config.toml
num_hidden_layers = 14
hidden_act = "squared_relu"
lr_router = 0.000718
norm_eps = 1e-06
tie_word_embeddings = true
optimizer = "soap_variant"
Below are experts of layer 3 (counted from 0) of a mixture-of-experts language model. Rows are named router (the router's row for the expert), up (a neuron's input weights, with its number), down (a neuron's output weights, with its number) and show model dimensions 0-111. Each number is 200 + 40 x the weight over its row's rms, rounded and kept within 0 to 999.
Before each expert's rows: "gets" lists some tokens that make up at least twice as much of what it gets as of all text. This comes from a sample of Wikipedia text that the model never trained on. Tokens count by the router's weight.

# expert 20
gets: "9", "8", "7", "6", "5", "4"
router,137,201,219,188,199,227,192,153,290,179,246,134,230,227,270,128,188,172,187,201,220,197,170,115,266,229,227,183,120,184,151,183,202,157,195,229,174,261,221,176,195,169,142,196,199,242,244,166,261,272,201,197,218,239,158,194,215,244,167,309,244,189,242,186,294,283,128,111,245,185,209,197,181,229,254,221,196,248,176,177,188,245,170,164,206,188,160,231,219,167,183,193,211,159,225,136,220,180,146,203,178,223,222,203,128,233,195,125,169,87,185,92
up0,142,183,167,172,148,162,216,208,239,224,172,310,142,217,143,298,209,166,244,250,214,192,208,219,201,189,134,154,250,169,224,184,193,260,206,225,174,194,195,172,293,208,263,225,197,242,219,205,152,189,155,230,199,226,170,199,250,219,171,227,235,142,160,194,237,187,226,152,193,190,179,246,229,208,142,261,215,151,182,243,185,210,138,180,141,131,283,237,201,226,152,173,190,147,269,206,253,135,288,191,167,142,212,224,243,258,173,174,183,213,242,178
down0,252,191,194,215,181,204,217,209,235,217,202,159,194,195,233,211,214,158,225,217,199,235,213,163,116,157,126,197,179,238,176,150,259,254,254,190,220,205,175,140,282,185,192,248,210,178,200,186,276,173,164,184,183,204,192,191,237,223,256,199,250,282,233,239,155,255,242,101,202,125,208,237,230,184,182,215,173,179,134,178,207,193,129,134,222,217,203,175,257,229,174,254,208,243,187,286,179,235,137,171,181,236,178,230,182,112,198,138,192,150,267,185

# expert 25
gets: "k", "w", "z", "j", "ka", "g"
router,227,214,227,169,226,192,147,249,213,203,192,140,165,205,218,239,233,265,257,146,233,212,151,269,234,235,254,271,200,136,162,135,236,230,331,165,240,165,195,239,208,176,185,191,186,155,235,198,178,166,243,208,220,285,221,153,192,224,229,141,168,265,142,184,233,135,215,233,250,232,204,160,158,234,179,230,225,199,219,243,204,188,163,161,211,198,203,187,192,205,197,223,160,231,138,169,174,221,289,224,161,205,263,180,118,133,254,209,134,159,145,262
up0,201,143,211,252,206,200,223,160,223,149,186,153,175,199,209,248,229,128,262,189,153,253,128,204,172,189,214,196,233,125,203,204,231,167,151,255,261,186,193,288,201,167,172,197,166,136,198,136,198,175,166,158,236,212,139,273,217,174,196,200,174,195,136,220,162,200,163,244,251,301,118,255,229,126,146,243,290,206,206,246,250,193,161,134,223,191,177,191,185,257,219,169,218,223,229,99,237,231,180,203,216,177,144,264,175,238,206,231,230,199,214,199
down0,145,191,251,203,122,145,170,162,224,222,203,150,258,279,218,267,222,150,172,183,137,170,194,160,245,206,167,217,246,178,180,213,137,236,268,174,185,226,209,207,126,178,153,102,162,205,236,265,103,216,174,147,225,187,169,226,183,240,123,215,217,161,205,236,220,217,157,290,275,158,195,201,235,223,201,264,191,199,184,258,168,172,280,219,188,209,183,191,220,152,150,198,152,189,200,164,149,242,150,236,216,173,230,193,229,249,258,201,197,105,192,250

# expert 18
gets: "S", "N", "E", "C", "D", "A"
router,273,204,245,297,162,116,250,169,230,227,167,102,98,202,241,198,185,255,210,227,233,161,199,111,135,215,168,135,218,175,163,184,200,216,213,226,183,254,232,241,125,257,207,267,260,177,202,221,225,200,209,166,211,175,243,153,250,155,244,191,136,207,216,144,184,188,216,195,196,187,202,209,234,213,166,212,119,190,228,179,277,203,149,156,259,189,198,171,254,200,130,271,227,222,280,197,175,294,207,225,163,175,206,200,251,184,209,236,253,86,211,162
up0,213,258,220,236,188,115,161,213,218,195,199,246,169,220,261,245,214,187,244,163,242,287,212,227,213,234,200,154,228,190,272,117,258,190,218,189,245,155,195,166,195,207,189,204,213,237,95,223,230,179,226,152,207,163,198,197,155,179,205,164,219,233,238,276,185,239,194,140,127,217,186,203,241,154,168,210,248,235,161,229,276,177,187,194,185,202,179,176,173,259,133,117,196,178,177,237,181,245,150,227,167,198,260,190,174,243,192,197,184,158,231,156
down0,229,253,249,227,156,202,111,197,144,263,161,224,230,180,269,208,208,144,220,239,136,241,203,250,154,244,247,217,209,222,178,121,211,189,177,158,143,150,219,137,234,178,132,266,202,214,157,190,225,195,127,162,133,180,215,102,190,228,209,234,171,243,251,155,154,214,182,247,128,144,209,247,201,229,200,282,274,158,111,163,205,224,192,136,159,162,200,244,178,232,136,187,257,184,224,216,231,261,232,258,210,178,189,182,171,230,191,124,256,150,248,189

# expert 21
gets: "ter", "ing", "man", "ling", "by", "ton"
router,240,188,180,206,206,235,178,149,199,190,169,215,194,234,170,223,162,217,191,221,164,249,205,246,170,205,224,214,124,206,248,163,232,187,237,210,162,127,186,137,262,160,210,182,174,212,247,153,183,234,230,195,242,179,176,147,227,218,215,188,206,181,246,150,159,169,168,154,146,228,297,148,155,202,242,154,213,150,195,209,184,251,240,184,243,185,260,185,187,267,142,246,173,266,224,230,170,184,173,216,274,197,209,174,202,146,147,193,237,203,217,248
up0,256,247,200,263,214,185,200,184,220,189,192,219,220,235,171,248,251,193,215,238,229,223,231,222,166,163,87,197,232,224,191,203,265,180,195,211,220,272,131,216,228,142,152,122,183,113,235,167,173,160,184,285,213,243,236,246,251,231,176,209,297,168,244,246,190,226,166,170,142,192,106,211,181,147,200,192,244,210,229,298,246,215,172,231,209,234,192,185,181,144,208,207,183,147,212,208,136,232,182,236,227,180,174,276,212,191,232,216,234,156,240,179
down0,212,186,216,145,272,249,205,250,233,155,180,180,193,181,106,208,255,279,175,194,200,198,175,218,187,259,189,198,283,199,186,235,188,146,214,169,191,146,270,236,224,188,246,160,122,166,222,204,191,226,239,233,251,209,133,162,113,186,173,157,132,148,214,217,261,253,175,184,235,169,157,160,206,138,251,166,162,203,155,238,188,194,298,198,171,202,205,222,205,152,205,185,233,220,289,210,204,169,232,236,175,204,182,228,265,136,225,225,310,182,219,118

# expert 16
gets: "e", "ca", "ro", "ra", "ate", "re"
router,242,205,265,180,148,238,207,210,185,170,201,258,171,219,196,234,146,193,187,219,229,172,221,242,171,262,202,187,253,233,232,154,191,223,178,151,225,125,96,189,197,197,306,120,198,237,179,249,186,186,262,254,250,187,132,252,180,236,185,268,144,200,193,199,235,248,226,226,187,194,162,237,210,202,216,194,212,201,248,200,100,228,184,242,220,191,154,204,179,197,192,207,176,117,206,136,235,202,250,146,158,150,153,164,199,203,125,165,162,246,224,256
up0,214,220,172,213,175,211,138,136,160,180,223,134,184,149,149,109,265,216,156,191,164,231,220,232,182,139,216,233,164,152,194,135,257,221,277,217,235,289,220,229,254,222,209,282,196,218,183,211,258,150,203,219,177,234,276,165,210,211,193,188,140,218,153,254,192,263,128,210,182,176,240,228,119,198,294,185,224,260,194,203,188,172,220,170,78,229,222,203,191,179,204,193,131,117,200,195,202,204,183,245,233,214,146,183,192,226,189,102,113,87,162,227
down0,249,294,206,222,213,218,193,184,164,215,228,197,154,175,193,235,176,173,242,174,229,196,243,126,143,114,170,209,150,189,208,158,203,227,208,213,221,207,207,222,175,218,163,155,153,230,156,204,237,154,267,197,172,235,203,177,223,232,228,180,256,268,234,241,199,340,269,175,204,204,247,196,195,139,224,251,190,274,187,188,249,275,195,223,162,222,245,186,237,146,211,214,208,189,184,209,200,153,249,129,214,191,139,246,212,230,243,295,165,166,205,246

# expert 0
gets: " was", " is", " a", " as", " be", " were"
router,107,142,112,236,198,204,241,238,211,186,138,164,213,244,175,224,136,174,186,184,210,185,223,103,260,138,257,223,192,320,232,159,144,175,163,165,221,173,208,192,199,193,185,156,177,183,228,172,239,287,194,156,161,188,132,239,215,188,201,213,182,87,181,189,241,148,218,201,205,204,215,188,231,201,156,245,127,162,247,272,166,206,231,243,244,180,239,228,167,193,245,182,235,177,196,214,162,211,234,217,272,181,215,240,189,141,259,155,251,209,179,217
up8,191,150,169,213,168,209,169,172,155,177,188,199,257,176,208,216,230,239,194,207,247,209,228,176,212,121,223,215,111,307,166,120,268,188,216,197,140,221,171,190,315,169,222,224,133,191,154,187,191,262,149,254,260,197,278,178,157,219,175,217,175,210,236,249,142,315,162,253,201,145,180,219,203,202,273,289,209,168,181,213,105,244,237,222,206,178,129,216,240,238,165,179,224,266,199,217,218,187,205,127,195,137,224,238,268,167,237,134,237,203,208,229
down8,118,184,257,142,224,202,120,211,231,215,204,207,206,215,178,236,178,194,176,177,183,165,195,234,178,180,207,153,197,185,201,229,220,184,187,169,199,158,249,226,201,225,298,253,218,156,191,247,138,148,193,256,212,207,315,148,268,253,213,172,230,200,142,212,141,266,209,194,145,186,168,206,221,224,142,147,258,222,223,181,227,240,223,158,167,172,218,237,245,231,119,153,188,281,189,203,203,202,206,143,152,175,162,233,224,226,224,162,225,213,175,208

# expert 12
gets: "th", "ol", "h", "m", "le", "f"
router,203,210,231,196,205,206,191,234,191,209,214,262,236,198,192,220,217,284,176,277,194,258,226,239,104,212,203,261,206,165,127,118,166,251,139,195,157,137,257,239,217,154,223,229,228,174,227,156,265,277,218,156,240,155,255,206,233,205,254,140,187,295,236,227,237,203,238,212,204,271,200,140,208,161,240,207,128,195,118,243,248,133,165,242,234,185,137,140,121,210,185,205,136,253,222,136,212,213,197,242,121,215,188,207,182,241,171,202,225,243,285,220
up0,146,175,217,221,169,244,223,190,232,229,224,160,206,218,245,203,259,187,192,205,291,198,130,209,202,202,263,193,181,219,192,194,137,203,229,237,220,140,175,150,237,173,225,243,197,196,191,166,160,162,124,148,239,144,219,140,224,276,206,226,268,201,234,204,301,235,177,113,232,227,181,178,137,204,184,240,153,212,233,235,177,231,195,234,249,207,225,247,210,269,182,245,171,148,219,250,253,164,203,165,174,197,211,187,214,219,239,234,278,204,186,211
down0,130,165,156,243,208,258,212,231,141,175,162,158,199,185,169,235,222,227,223,200,188,207,231,245,261,174,158,160,236,233,207,240,131,162,199,165,223,212,111,210,273,176,190,140,172,182,243,194,143,217,247,156,165,130,211,223,201,168,217,151,204,292,213,166,180,264,126,202,200,251,201,132,214,192,152,166,267,238,205,197,213,197,179,257,116,288,154,185,216,151,219,221,183,254,167,261,208,122,226,193,161,186,230,190,200,164,190,230,140,248,186,209

# expert 30
gets: ".", ",", ").", "\".", ".\"", " later"
router,213,249,190,163,228,261,238,219,194,196,208,245,216,133,151,211,163,138,165,156,215,167,194,209,261,102,188,183,196,162,254,126,220,175,106,206,201,188,149,142,152,223,210,145,232,150,201,236,201,181,172,234,131,122,157,166,213,133,168,165,171,135,225,171,195,218,172,193,180,213,173,131,180,211,219,175,223,146,194,218,172,220,195,120,215,270,149,215,171,226,240,173,192,176,213,199,225,222,138,195,135,195,183,221,186,260,191,184,174,178,216,174
up8,167,236,180,206,220,158,205,179,185,248,192,174,253,133,185,191,204,174,171,214,254,133,255,170,174,247,133,189,264,257,135,141,241,219,253,198,227,150,193,222,170,246,235,152,160,226,218,180,97,241,213,147,168,222,198,223,175,71,158,177,155,204,224,310,253,265,191,176,171,224,199,123,235,220,188,210,216,199,184,216,275,229,179,109,98,225,165,187,203,263,173,234,217,190,228,200,182,207,261,282,214,185,136,210,229,238,275,154,204,201,205,191
down8,169,208,163,179,235,217,251,188,126,176,160,198,283,209,155,198,171,188,175,225,177,331,145,189,191,255,198,234,219,153,156,207,178,143,181,300,190,224,166,254,161,221,266,189,173,202,189,244,129,242,281,203,146,231,258,223,215,207,206,166,128,201,245,228,168,262,154,254,232,258,174,219,157,155,163,220,193,214,220,206,184,155,190,254,179,299,213,105,224,217,213,168,169,169,154,199,188,212,263,184,195,140,185,181,235,192,229,231,226,183,213,232

# expert 31
gets: "\n", ".", "==", " =", " ==", "==="
router,184,158,203,210,223,203,201,166,171,236,248,169,236,159,164,256,235,174,255,184,170,218,200,242,215,255,204,164,242,279,224,97,215,191,267,219,227,242,173,192,198,187,143,231,216,149,253,277,212,194,150,201,225,194,179,211,136,226,159,218,203,203,241,129,172,235,218,208,234,201,216,238,184,193,219,100,165,164,247,117,250,250,190,205,243,279,210,261,210,235,278,167,220,254,196,239,141,162,191,170,242,280,214,206,263,202,119,243,219,224,196,230
up0,208,137,181,157,207,182,200,163,172,177,182,197,118,188,134,152,249,216,224,181,175,279,264,209,176,214,217,241,185,233,220,219,219,222,133,198,179,171,238,249,257,159,130,209,170,188,219,155,233,190,186,232,171,166,219,174,213,223,299,142,181,215,107,290,145,152,211,258,160,169,128,127,201,133,158,183,202,174,222,209,144,193,194,194,168,192,245,196,136,146,174,222,246,297,242,194,191,155,54,320,219,228,216,237,118,147,181,159,250,195,189,225
down0,204,205,213,222,137,202,226,224,223,224,70,233,218,190,234,138,206,199,195,179,206,220,193,254,336,182,185,214,170,120,217,242,223,165,169,133,204,184,207,214,177,149,221,226,159,196,245,174,163,147,196,126,225,224,127,149,212,194,177,83,220,239,233,204,212,192,141,299,223,193,213,228,232,153,195,223,216,191,233,248,172,179,174,223,193,149,295,202,208,262,196,160,196,157,167,152,286,184,233,162,170,157,230,259,246,193,211,186,154,276,182,181

# expert 26
gets: "-", "ly", "–", " ", " (", "/"
router,182,202,247,152,228,226,204,200,198,180,156,183,266,215,155,192,159,182,194,239,158,194,262,145,187,153,168,201,188,155,140,225,182,211,215,202,150,165,222,183,165,148,179,153,145,195,141,130,257,195,174,203,146,220,185,186,193,149,208,115,193,252,260,180,250,223,149,193,165,221,115,225,201,196,220,230,143,168,168,195,233,250,249,195,236,246,288,186,128,242,193,149,229,214,225,175,164,212,234,243,255,146,215,257,203,145,253,232,152,231,189,273
up0,250,219,187,215,166,181,300,164,265,157,198,217,213,212,263,253,198,252,265,244,200,179,190,197,172,172,168,192,183,137,223,225,111,221,214,226,192,241,180,215,242,181,110,233,166,212,221,168,245,212,318,167,230,271,222,226,148,166,171,182,156,212,229,219,199,211,203,150,210,211,223,269,151,200,190,228,229,213,189,166,197,196,260,169,268,244,242,178,227,232,204,169,227,201,195,227,267,137,171,233,187,213,280,234,274,198,218,172,185,149,186,217
down0,227,250,239,155,119,140,200,204,200,148,161,177,174,191,178,214,238,253,171,253,167,159,247,160,126,243,192,247,166,180,216,251,156,201,149,160,158,229,218,160,123,220,185,204,184,213,195,196,232,222,117,198,169,180,216,156,205,186,141,183,221,184,215,157,150,197,153,199,258,291,186,164,240,223,201,209,202,224,228,138,186,236,210,237,201,193,153,267,210,164,209,219,216,238,171,90,228,226,160,175,197,188,222,238,272,134,210,332,181,245,188,171

# expert 8
gets: "'", " (", "1", "s", "\"", " and"
router,143,191,216,251,229,183,226,174,188,198,173,190,227,248,164,184,132,199,223,206,160,213,169,196,217,295,217,229,162,186,226,159,233,186,116,253,175,216,211,108,207,248,198,223,166,220,244,203,225,184,134,270,145,186,207,243,238,146,238,231,216,245,214,162,212,241,204,249,203,208,137,180,163,104,143,135,197,176,228,184,265,191,243,180,189,195,189,211,214,215,223,251,214,236,202,198,283,172,215,206,233,185,247,200,239,194,135,120,144,229,198,133
up8,255,226,217,203,184,272,266,267,239,214,230,148,141,187,225,169,191,284,180,252,178,246,179,172,169,183,246,196,268,176,319,163,208,242,172,199,161,193,223,154,184,199,262,213,215,192,241,191,173,199,123,147,171,185,127,170,187,231,250,163,204,224,200,259,194,207,240,251,210,182,180,187,132,240,185,237,162,260,185,243,216,234,233,280,183,182,236,172,215,290,146,235,191,191,156,206,171,291,191,244,225,244,160,142,189,224,290,217,244,184,174,183
down8,189,174,170,200,239,247,231,201,174,216,266,226,112,224,242,200,194,174,164,224,210,181,158,215,239,162,177,233,136,180,261,238,223,172,142,199,223,204,228,251,283,245,211,218,188,205,159,237,163,200,154,196,139,157,170,179,290,185,212,194,172,202,193,192,201,294,198,246,201,198,217,192,201,159,203,219,228,129,244,194,174,196,295,213,220,188,132,159,171,151,192,132,193,205,211,173,235,155,143,196,179,233,276,197,199,209,202,135,222,211,180,212

# expert 7
gets: " that", " to", "ing", "ed", " it", " for"
router,203,158,228,279,222,247,194,262,223,225,194,168,219,221,291,129,224,204,159,152,244,248,238,215,245,169,214,178,222,199,257,179,110,159,177,232,271,193,251,264,230,196,202,211,162,278,237,236,249,226,103,194,200,204,237,213,202,254,198,192,161,194,261,205,174,145,207,248,239,139,252,169,242,185,180,197,194,264,210,246,155,265,201,203,244,198,240,215,287,158,222,291,236,139,171,227,227,179,161,222,211,167,171,146,208,200,280,182,166,229,230,164
up8,183,253,206,159,200,223,234,183,194,256,156,129,157,171,176,224,138,192,169,203,200,283,223,178,181,230,232,183,217,253,204,238,154,247,214,72,171,226,172,134,196,146,162,170,135,211,221,181,213,219,162,94,255,259,175,203,154,198,229,202,250,263,244,140,264,205,235,230,211,205,197,211,287,179,192,263,171,201,187,137,262,172,217,128,242,185,202,166,197,171,230,202,227,235,229,238,132,182,235,162,218,219,212,253,136,283,220,185,209,189,201,201
down8,149,190,216,170,273,273,178,183,313,170,219,210,198,234,150,150,204,178,168,174,178,271,153,167,193,209,202,199,240,163,220,227,155,171,189,178,211,280,231,216,185,162,162,242,166,197,205,147,165,290,190,147,211,266,222,238,201,194,128,129,142,167,211,155,250,210,200,217,179,173,215,188,258,212,209,207,186,260,222,169,227,160,137,176,201,245,169,178,171,194,121,222,202,149,264,176,205,179,171,232,218,257,163,173,233,187,214,175,239,223,112,158

# expert 14
gets: " |", ";", ");", "),", " before", " while"
router,85,194,157,187,187,203,189,190,192,190,194,197,118,269,177,143,291,203,149,249,171,232,207,257,244,232,201,252,164,185,217,267,201,209,158,156,205,264,220,188,174,185,162,177,244,168,149,258,258,161,234,216,236,181,168,201,222,238,267,249,259,146,183,217,146,200,163,216,244,183,176,202,189,146,160,199,168,217,155,139,204,176,205,236,91,168,166,247,197,244,229,219,213,194,171,265,145,267,104,175,183,210,139,145,155,220,161,238,215,220,205,167
up8,179,208,204,205,206,242,220,146,176,186,172,220,265,201,172,140,149,199,160,231,207,244,208,147,273,216,231,326,232,188,217,261,184,202,249,131,177,182,169,198,202,168,216,147,216,172,231,136,154,178,169,194,151,291,215,297,260,226,250,246,208,234,189,162,194,151,202,133,218,205,180,141,202,166,172,241,113,185,212,191,150,223,152,203,277,212,254,298,176,221,211,236,195,198,111,177,222,144,193,111,226,164,150,210,306,235,139,230,222,186,215,186
down8,160,202,190,190,121,203,169,197,213,221,208,78,209,230,196,149,168,245,243,197,150,219,212,276,213,219,176,296,196,181,247,121,153,199,199,184,156,212,219,180,213,228,155,254,171,245,149,184,185,173,296,218,279,246,86,227,219,230,155,208,222,216,141,102,221,156,195,238,232,226,188,142,226,158,268,189,252,199,188,149,199,219,255,223,171,233,312,187,247,237,175,162,168,227,196,177,248,205,157,159,155,130,147,265,275,180,116,187,188,211,238,181

# expert 1
gets: "|", "-", " ", " |", "\n", "="
router,148,248,159,246,169,228,226,160,238,210,211,233,183,200,219,133,252,176,156,165,193,166,169,199,200,235,212,228,201,164,179,269,269,181,275,242,123,224,206,204,259,169,212,205,181,176,193,219,128,231,170,240,245,145,288,167,167,177,200,221,201,192,208,268,133,258,186,215,238,198,267,210,177,178,245,194,172,164,214,240,236,189,207,187,188,190,235,227,164,221,240,163,188,166,243,237,155,156,220,148,211,223,242,196,208,243,148,167,269,182,198,182
up8,232,265,199,200,248,215,245,153,157,170,256,208,173,192,199,150,198,154,293,151,153,173,200,211,235,214,132,51,185,217,144,222,259,185,223,195,212,196,203,207,201,179,168,216,139,215,207,219,162,125,171,267,226,260,163,196,204,182,191,281,254,185,212,196,203,108,172,192,223,189,219,238,182,256,194,213,173,204,187,247,253,201,249,185,159,136,131,297,273,137,224,158,186,260,176,194,248,210,250,200,134,208,232,209,207,185,184,251,217,219,201,221
down8,143,205,284,186,156,182,211,187,231,270,183,210,182,154,161,215,144,199,136,127,192,183,145,134,215,191,153,232,168,162,206,197,147,252,155,216,239,149,179,282,194,149,215,160,211,210,248,125,184,258,152,232,204,276,169,209,215,192,238,180,180,245,175,206,157,197,183,181,231,172,209,274,158,212,166,240,180,244,195,251,237,166,187,144,244,225,156,226,166,176,224,184,289,174,229,253,268,144,230,179,122,214,189,178,161,185,193,178,257,147,218,166

# expert 17
gets: "ant", "t", "1", "om", "at", "ation"
router,178,207,204,151,165,185,253,184,226,177,217,247,214,195,207,208,176,167,155,210,180,134,268,182,145,208,214,219,207,200,202,201,203,249,167,200,173,258,237,194,260,197,199,207,209,233,130,186,193,167,177,189,179,204,248,205,244,262,217,269,196,198,162,213,146,214,251,246,197,226,192,241,224,240,205,173,252,208,193,182,165,265,195,125,167,204,209,213,290,153,163,238,211,195,254,216,246,232,140,217,121,189,165,170,219,213,210,264,241,185,149,217
up0,266,183,293,226,205,129,218,252,242,200,170,183,208,173,191,153,152,200,166,192,241,223,175,204,231,295,214,166,169,213,154,215,173,154,152,225,255,208,253,271,268,216,236,239,231,280,220,220,178,213,131,208,203,207,203,137,177,233,182,178,301,195,180,208,170,145,244,206,167,223,175,224,171,192,171,164,245,217,229,294,155,119,226,124,250,196,141,202,178,197,281,207,145,121,205,215,232,209,217,188,190,222,291,179,187,265,244,201,236,136,184,255
down0,161,238,170,158,225,224,199,185,188,250,143,233,226,204,186,124,266,161,212,194,223,264,313,178,223,183,179,170,190,188,227,180,187,266,202,179,206,218,240,137,178,222,244,183,150,186,206,174,149,171,172,223,214,177,204,248,212,207,205,237,96,223,157,148,222,164,215,201,163,160,183,238,261,259,125,189,177,227,180,146,146,224,167,228,239,225,202,196,212,209,178,262,221,140,183,268,211,128,183,200,204,163,168,193,127,196,233,187,226,141,195,173

# expert 10
gets: "/", " /", "–", "-", " and", " &"
router,132,197,229,195,222,212,236,147,159,211,169,205,247,173,213,170,227,172,223,85,80,214,229,188,209,103,246,157,190,164,176,159,273,188,233,228,182,212,237,222,253,171,156,158,268,259,241,180,174,238,193,186,193,202,215,170,201,229,246,92,267,200,202,223,129,250,224,271,199,165,167,248,242,254,189,271,179,159,196,192,237,234,166,255,147,191,189,156,132,213,168,206,159,214,224,212,196,219,240,226,191,219,154,172,276,172,158,171,131,234,170,189
up0,160,204,166,186,151,217,222,141,157,249,226,228,159,147,216,182,195,264,178,178,231,201,251,199,205,199,202,189,194,216,176,253,153,198,193,205,240,222,188,181,218,244,196,115,122,148,210,207,227,214,178,254,131,232,212,199,192,248,159,168,186,242,167,184,245,183,143,189,155,187,170,193,170,264,210,174,238,162,149,233,198,199,175,215,228,201,140,251,224,133,189,181,158,218,181,169,206,174,262,212,172,171,171,189,198,283,228,188,107,167,178,203
down0,126,160,175,229,240,193,181,185,187,193,148,198,167,289,113,151,160,181,160,152,236,212,159,197,78,274,198,143,181,199,138,150,216,197,153,217,215,227,186,165,145,216,226,189,174,201,249,235,254,196,169,200,213,159,192,245,210,197,186,151,174,266,125,156,195,190,131,158,179,177,207,178,209,163,157,263,172,209,164,182,230,189,194,189,227,186,215,231,191,202,237,225,177,189,207,214,112,224,211,160,187,196,203,232,200,193,195,253,173,115,185,212

# expert 24
gets: "s", "is", "es", "ers", "us", "as"
router,219,202,237,175,179,216,228,182,183,196,199,205,182,163,204,181,121,183,210,227,251,233,189,123,272,252,122,233,214,155,160,199,206,211,149,176,243,167,213,114,101,192,201,135,242,185,237,197,182,185,159,202,235,200,168,261,215,177,229,179,197,151,165,255,153,151,176,173,210,190,190,157,110,215,205,153,166,207,211,218,219,197,206,211,239,198,225,219,173,164,167,262,231,218,181,199,246,219,206,251,150,249,220,220,234,258,231,205,240,263,177,173
up0,187,152,249,263,193,141,171,192,328,227,188,199,185,183,232,254,167,176,205,293,199,288,172,156,267,213,207,218,162,224,186,204,177,214,175,211,191,197,194,187,131,146,218,184,163,196,122,234,199,185,199,218,280,174,142,190,195,143,233,175,260,136,178,226,162,225,260,186,241,152,178,286,156,174,190,221,184,176,151,235,205,143,228,150,212,249,258,188,181,169,172,175,183,175,166,164,234,195,190,185,169,223,184,194,182,165,213,216,129,160,209,223
down0,228,176,184,210,177,235,226,206,205,166,210,159,222,255,253,183,97,197,184,163,219,212,252,230,186,171,204,198,214,190,103,219,135,139,180,291,190,269,214,173,181,169,194,167,154,169,257,205,216,185,284,189,234,208,190,224,271,204,193,192,260,233,196,184,268,196,236,243,200,161,252,202,201,201,237,231,138,164,173,248,199,141,218,199,235,241,169,150,285,115,272,200,177,179,250,228,161,205,192,220,221,269,195,169,208,209,151,188,196,158,213,250

# expert 29
gets: " the", " by", " to", " of", " for", " from"
router,181,280,204,151,258,204,178,156,165,203,203,213,134,195,177,172,143,162,201,189,172,165,200,138,185,309,230,235,199,267,241,220,286,216,182,179,148,199,213,163,209,209,173,265,136,261,236,114,230,189,171,196,147,145,270,149,161,271,218,158,247,207,164,170,180,271,141,188,178,191,173,242,168,139,163,180,175,231,223,287,149,199,226,263,229,161,227,186,181,230,212,167,224,184,239,199,236,82,198,147,236,185,126,151,212,190,219,133,232,204,235,159
up0,241,274,192,219,167,218,231,169,170,188,205,185,257,73,195,200,172,250,196,271,213,243,187,196,202,240,177,213,171,139,141,186,202,182,164,291,171,238,216,148,159,235,237,225,211,268,220,245,167,155,228,195,210,261,221,150,204,256,179,216,242,268,250,266,213,218,201,192,214,198,213,206,228,209,195,227,238,249,180,162,178,212,158,111,211,164,205,193,193,158,230,175,214,280,235,195,267,235,193,155,235,117,184,197,182,241,242,156,182,135,152,194
down0,285,164,193,261,222,287,217,195,256,156,231,225,197,263,185,229,176,155,170,137,234,168,222,154,198,232,142,249,251,221,230,154,145,193,160,181,214,211,262,313,186,198,184,171,147,224,253,179,286,222,138,180,165,236,207,193,172,120,172,247,146,218,183,257,158,188,222,200,200,179,187,286,244,138,183,203,208,246,247,197,238,178,191,179,252,168,189,201,160,141,229,232,171,291,163,196,160,220,225,218,261,210,192,151,221,197,226,230,261,221,110,182

# expert 15
gets: " in", " on", " In", " The", " the", "In"
router,218,217,187,216,162,239,244,144,179,227,163,135,167,244,189,179,176,115,238,229,146,146,183,219,138,234,217,201,200,228,276,138,182,207,247,215,209,255,275,158,203,195,134,269,100,121,129,181,187,168,194,259,195,191,176,216,175,162,180,238,153,292,132,250,255,134,107,164,179,159,136,237,209,196,244,185,155,306,186,131,217,167,247,218,156,255,219,249,214,253,217,224,206,233,181,195,223,160,270,170,248,171,227,185,220,247,196,184,155,231,153,162
up71,224,198,217,171,215,177,232,194,182,217,185,201,262,212,245,215,225,209,262,162,300,208,176,170,221,224,217,150,246,191,234,171,218,238,207,132,205,201,245,257,151,229,238,252,204,189,147,184,188,227,190,229,154,178,210,171,108,248,181,236,157,190,186,232,107,172,136,214,151,126,269,210,203,234,171,226,211,126,110,238,170,208,139,195,275,231,164,179,114,178,182,172,191,147,186,334,193,154,249,171,200,159,185,228,188,135,195,177,169,223,256,290
down71,198,172,166,189,218,143,213,223,217,126,289,210,131,117,223,192,201,143,260,163,225,159,212,169,267,151,199,175,227,219,269,196,210,118,250,157,225,173,248,216,215,231,172,233,230,330,223,186,145,177,165,215,180,146,253,214,264,237,195,206,214,217,218,181,225,153,196,219,172,230,278,167,155,208,186,144,146,258,234,201,263,156,213,156,193,151,131,161,151,221,177,183,225,200,253,212,207,250,180,251,210,205,189,232,210,209,190,213,290,199,251,226

# expert 2
gets: "s", "d", "ed", "der", "men", "id"
router,238,226,240,161,199,254,170,193,186,141,222,201,176,110,195,145,190,277,150,253,202,238,145,296,204,310,266,221,162,192,214,211,262,225,269,183,200,151,191,210,214,157,184,146,157,185,117,131,240,161,216,218,197,240,253,169,193,171,270,177,143,172,138,180,175,181,151,194,244,176,236,176,198,231,210,238,199,270,152,184,135,190,248,275,118,201,201,264,241,203,192,181,182,208,188,256,239,260,204,252,120,236,241,137,169,191,98,166,145,220,195,218
up0,208,272,194,226,226,155,235,165,174,180,220,216,238,175,236,167,168,164,149,185,270,202,263,246,213,235,193,225,172,234,229,303,237,126,224,127,133,204,238,231,235,165,196,155,181,210,208,187,271,123,199,141,132,143,249,195,137,201,209,173,225,189,199,203,213,213,208,188,259,242,185,161,179,207,178,205,227,185,111,151,173,202,140,277,224,161,224,145,183,212,155,220,245,211,156,199,229,196,217,210,179,244,157,144,207,288,234,259,245,232,173,237
down0,190,195,246,181,203,219,179,234,221,211,167,194,146,167,196,208,210,175,132,166,215,169,136,127,197,179,202,219,205,177,131,198,191,247,176,205,189,196,202,170,263,190,224,225,165,185,216,190,191,256,245,217,208,170,183,162,172,252,242,113,244,144,210,112,168,184,284,135,249,238,194,226,153,180,297,188,207,203,210,230,180,307,187,246,228,181,129,233,178,194,136,163,240,199,170,243,191,263,163,155,189,187,264,140,226,168,193,195,238,235,130,157